{
  "num_hidden_layers": 9,
  "hidden_size": 128,
  "n_experts": 24,
  "experts_per_token": 1,
  "d_expert": 64,
  "d_shared_expert": 64,
  "hidden_act": "swiglu",
  "moe_layers": [1, 2, 3, 4, 5, 6, 7, 8],
  "router_score": "sigmoid",
  "normalize_top_k": false,
  "routed_scale": 2.0,
  "balance_loss": 0.00496,
  "balance_bias": false,
  "init_std_router": 0.0123,
  "lr_router": 0.000822,
  "num_attention_heads": 2,
  "num_key_value_heads": 2,
  "head_dim": 64,
  "vocab_size": 2048,
  "norm": "rmsnorm",
  "norm_place": "pre",
  "norm_eps": 1e-06,
  "positions": "learned",
  "qk_norm": false,
  "attn_scale": 0.125,
  "tie_word_embeddings": false,
  "parallel_block": false,
  "init": "normal",
  "init_std_qkv": 0.054,
  "init_std_o": 0.0,
  "init_std_up": 0.054,
  "init_std_down": 0.0,
  "optimizer": "adamw",
  "learning_rate": 0.0019,
  "beta1": 0.95,
  "beta2": 0.95,
  "weight_decay": 0.087,
  "lr_head": 0.00853,
  "warmup_steps": 247,
  "schedule": "wsd",
  "decay_fraction": 0.866,
  "decay_shape": "linear",
  "final_lr_fraction": 0.0,
  "batch_tokens": [32768, 65536, 98304],
  "max_seq_len": 512,
  "doc_mask": true,
  "train_tokens": 542400000,
  "max_steps": 8699,
  "dataset": "wikipedia_en"
}
Below are experts of layer 2 (counted from 0) of a mixture-of-experts language model. Rows are named router (the router's row for the expert) and show model dimensions 0-127. Each number is 128 + 24 x the weight over its row's rms, rounded and kept within 0 to 255. Numbers have three digits each.
After each expert's rows: a language model's description of what the expert responds to. This comes from a sample of Wikipedia text that the model never trained on.

# expert 22
router:106105122109118156108117130134108095152138115095098159145112154093074092127098165118096152118131111115101201118119112099121148111130109094092101113138152161090144149124133156134143139142157145114100148142142089101131099108087128142107143108111132157121123136141152131104130110135168141157152139077116112174115152097126103160117144127105088143144079144093104122099092120161124162102153
It responds to: Bare spaces, superscript and math markup like ^{ and _{, accented bytes, and capital word starts like S, Cor.

# expert 11
router:114133117112107141111111141123109084153147089119152141162120116118083108117122127129102153090133103111081160142099097093126155135119122112088103116123134131129131148101087127168172135108151135131098150084114102158129109137107113123165154115112077150103119145105172135112106116121196117174158162166112108158105129095133126145118154138147133146116111125088131134120087140172125174097140
It responds to: First pieces of capitalized names and words after pipes or commas, such as Ma, Jo, Val, Ga, and sentence-initial The.

# expert 5
router:081105133110116143141119109130114101150135116104097159144113137066074091127115146105100156119124121125098206103121106093125151104133123089113108108164156134112136132116135146097142153151156128130093136142131090109125108130094089155141137110106143167128127144129138133107147111132168131153150130111124105176127138076140105165110164127092101123143084163106111129111089126147125154093157
It responds to: Word-internal pieces and common words split mid-word, such as ring, led, spect-ac-le, c-al-cium, some-times, plus Cyrillic and Arabic bytes.

# expert 3
router:101133123118117151128118119125114086144141110108129142135126134131109090086126180145092139103129110098076127102111111095126149120108130111103105116124126140126140168104087127153152172131143135146102147091157105101146137138089092147156168144106101132113107159102155149106135130143168135156165153144112105168125136078144114168103144147103118169141119133103090109154089113197139149090126
It responds to: Ordinal endings like th, nd, rd after numbers (11th, 2nd), plus spaces and consonant-cluster fragments in chess moves and tables.

# expert 19
router:118135129125075153135134126130130116165129081111132130146145149164085140100127138068078102124123152087098145124102116127143131129152138109113104113148138133115159125136139153121127187127167117122064146123143111113152112118087110150121182134120105113051116166093152139141128119145133138142158117120061112111117135136121133091112134093104111097131112150110110101168086138139132140117121
It responds to: Table separator rows like ---|---|, pipes and line breaks in tables, and === census heading markers.

# expert 12
router:073109148104123125122122107135106093155148114122125138149119153127088092088128164131101164140116106118108164095116067101097147160128172089102126112125139138122147122117128125121154140144143130128077122089134115138107127126106062135119141138125120163121120136117132096096126107126159148134158093130113123142105147129139120164133192121112136091159095125116131132152116111167120124086207
It responds to: Single letters or short pieces opening a word, often re- after a quote or parenthesis, as in reimagined, remarkable, confirmed.

# expert 7
router:121135122111126142125099142109085141170125098115107196115154143117079111084128098096134166117113123128106144140107118092104129102160115106111122116115134119097112126142084141124153164170177099132099139135134107143152086074091110146141153113059125147099139156162140113126131139136153110121151127106145121133145122142089155111110178123110112132128064126129136084146118116148147130141135
It responds to: Closing = of article titles, especially species names, plus capitalized name starts and taxonomy infobox lists (Order, Family).

# expert 14
router:139170132108135157141132119136127102143132108138097167133111174112103096121112171118088175172137155102126145131124110104090138117118109105111093105153146138119153133119131167118141141135149121109085196118105092129145127131085133162078188114118144172131089165135144120094136104130160141146136109124119138152149144090141125171142126135115112108129130176097148157163114114155128152100151
It responds to: Endings after a stem, such as -red, -ted, -er, -ator, -ive, -ent, as in preferred, songwriter, incumbent.

# expert 21
router:082131148137093134132088143084093055155120119118093138125139141108080144136175122107129110099116124101121147120083123066124137120099097135098126125114131127118131141101141131122168120150145098142110156148135098117145083129125129163149138099097134167104149126148126145126153141122115143107174150109118108120138120131057141164063150119118080135132092131118139112123091128141128154141124
It responds to: Colons after infobox labels like Born, Location, Lap 3, plus degree and minute signs, years, and commas in biographical details.

# expert 16
router:102101114112112141088124119137112085152132107104097141141114147071063076125134144111101142111129104112098198140127106096125152117124125086081106116135141157105139145112127159151168151143152122121097154109150087132118121127092106138127139112111111154125110141133159132104130106135179122159155124126114107165142142089142105182110150123115102125132093142098116108118098118163121146086145
It responds to: Articles the and a after verbs or prepositions, numbers in table cells, and words like found, first, part.

# expert 18
router:109111133120109149091137092142116105156144136158140157151125146114093107139119155143116157150115109116087168077122100086145152133132142080080110112117167135102134128082118128085125144160149127113101130150147091090119118105086134146106166169112148149123119144141162097098120108150150133146167111136124136126132125100124119148101165134106108091137120151094163117119078106129123148117195
It responds to: Labels and title words in infoboxes and lists, such as Country:, Date of birth, Apps, See, Year, United.

# expert 8
router:107092116114116145092092120136116079149125113083089155136115138096059082113122147110103153099129124118100190145122110102116152133125124104106105115127158147093134139116133119149151144153148106117100173140152075123123097143102129138113140128106114153124108144124150134107141102131177123154165133103123107162150139087138114168111149129099105122153084159100091111103101127155114145098147
It responds to: The words to, up, down, back, plus hyphens, table bars and word-start pieces like trans-, pre-, de-.

# expert 0
router:098107121112108148111113110148109092160139110119095143149115129084093084125121147123103152112136105122104173129116105100132156106140141090057105110133150138099145138114102148135156139156149130106100185132126092115133120116085110145124143114106117167131095148129151127104122123134154133169154145113123120166141143081153103161109157119118103150142082183104095129110086124151111163093145
It responds to: Short letter pieces inside proper names and rarer words, such as Lan-cast-er, Z-el-da, K-hen-tii, and date-range pieces like –1.

# expert 9
router:124105113116102151126097121138139118168133111116118148150105142099073092122146138113106155121129097139124186109117100095136159139141130088089106108155147142076132133127122165109144134163150119136102152117152104134121105101096111133136162110094102157123087135137141120093103104111153135205142098109126109178131158107138103169130142118121079113140110170111097116100098124144131146102153
It responds to: The == and === marking section headings after tables or titles, plus modifiers like most, this, major, original.

# expert 2
router:097107126112112142097118124134116091150133111098096142142116142100074082104120158125108153097140109117099196118122108098133157120125123084084113108128147174100142148117117165130143153141157125122102149120142081100119116117092112136132145118107098163125118144128154129102127104132171132161163132107122107167132138099147103174113152128110084135130084151095113124114085112156117161083147
It responds to: Mixed short tokens like ad, act, pp, van, BC, and words such as aged, round, had, often before -ed or -ing.

# expert 23
router:114118115117110136094101107143102091161120113103097143140106147100054080121124154117101148125129118123098182107122108092133139104121116089091105121129138153089140143118096155129151143130166136112093138121137086113126114121092118142142141139107139169126113144130148124107130105136173124178160136102117113174113144093138109167106152127132088121138079156088108100115094116150124153101168
It responds to: Nationality and demonym words such as American in African-American or Ibero-American, suffixes like -ian, -shire, and the word of.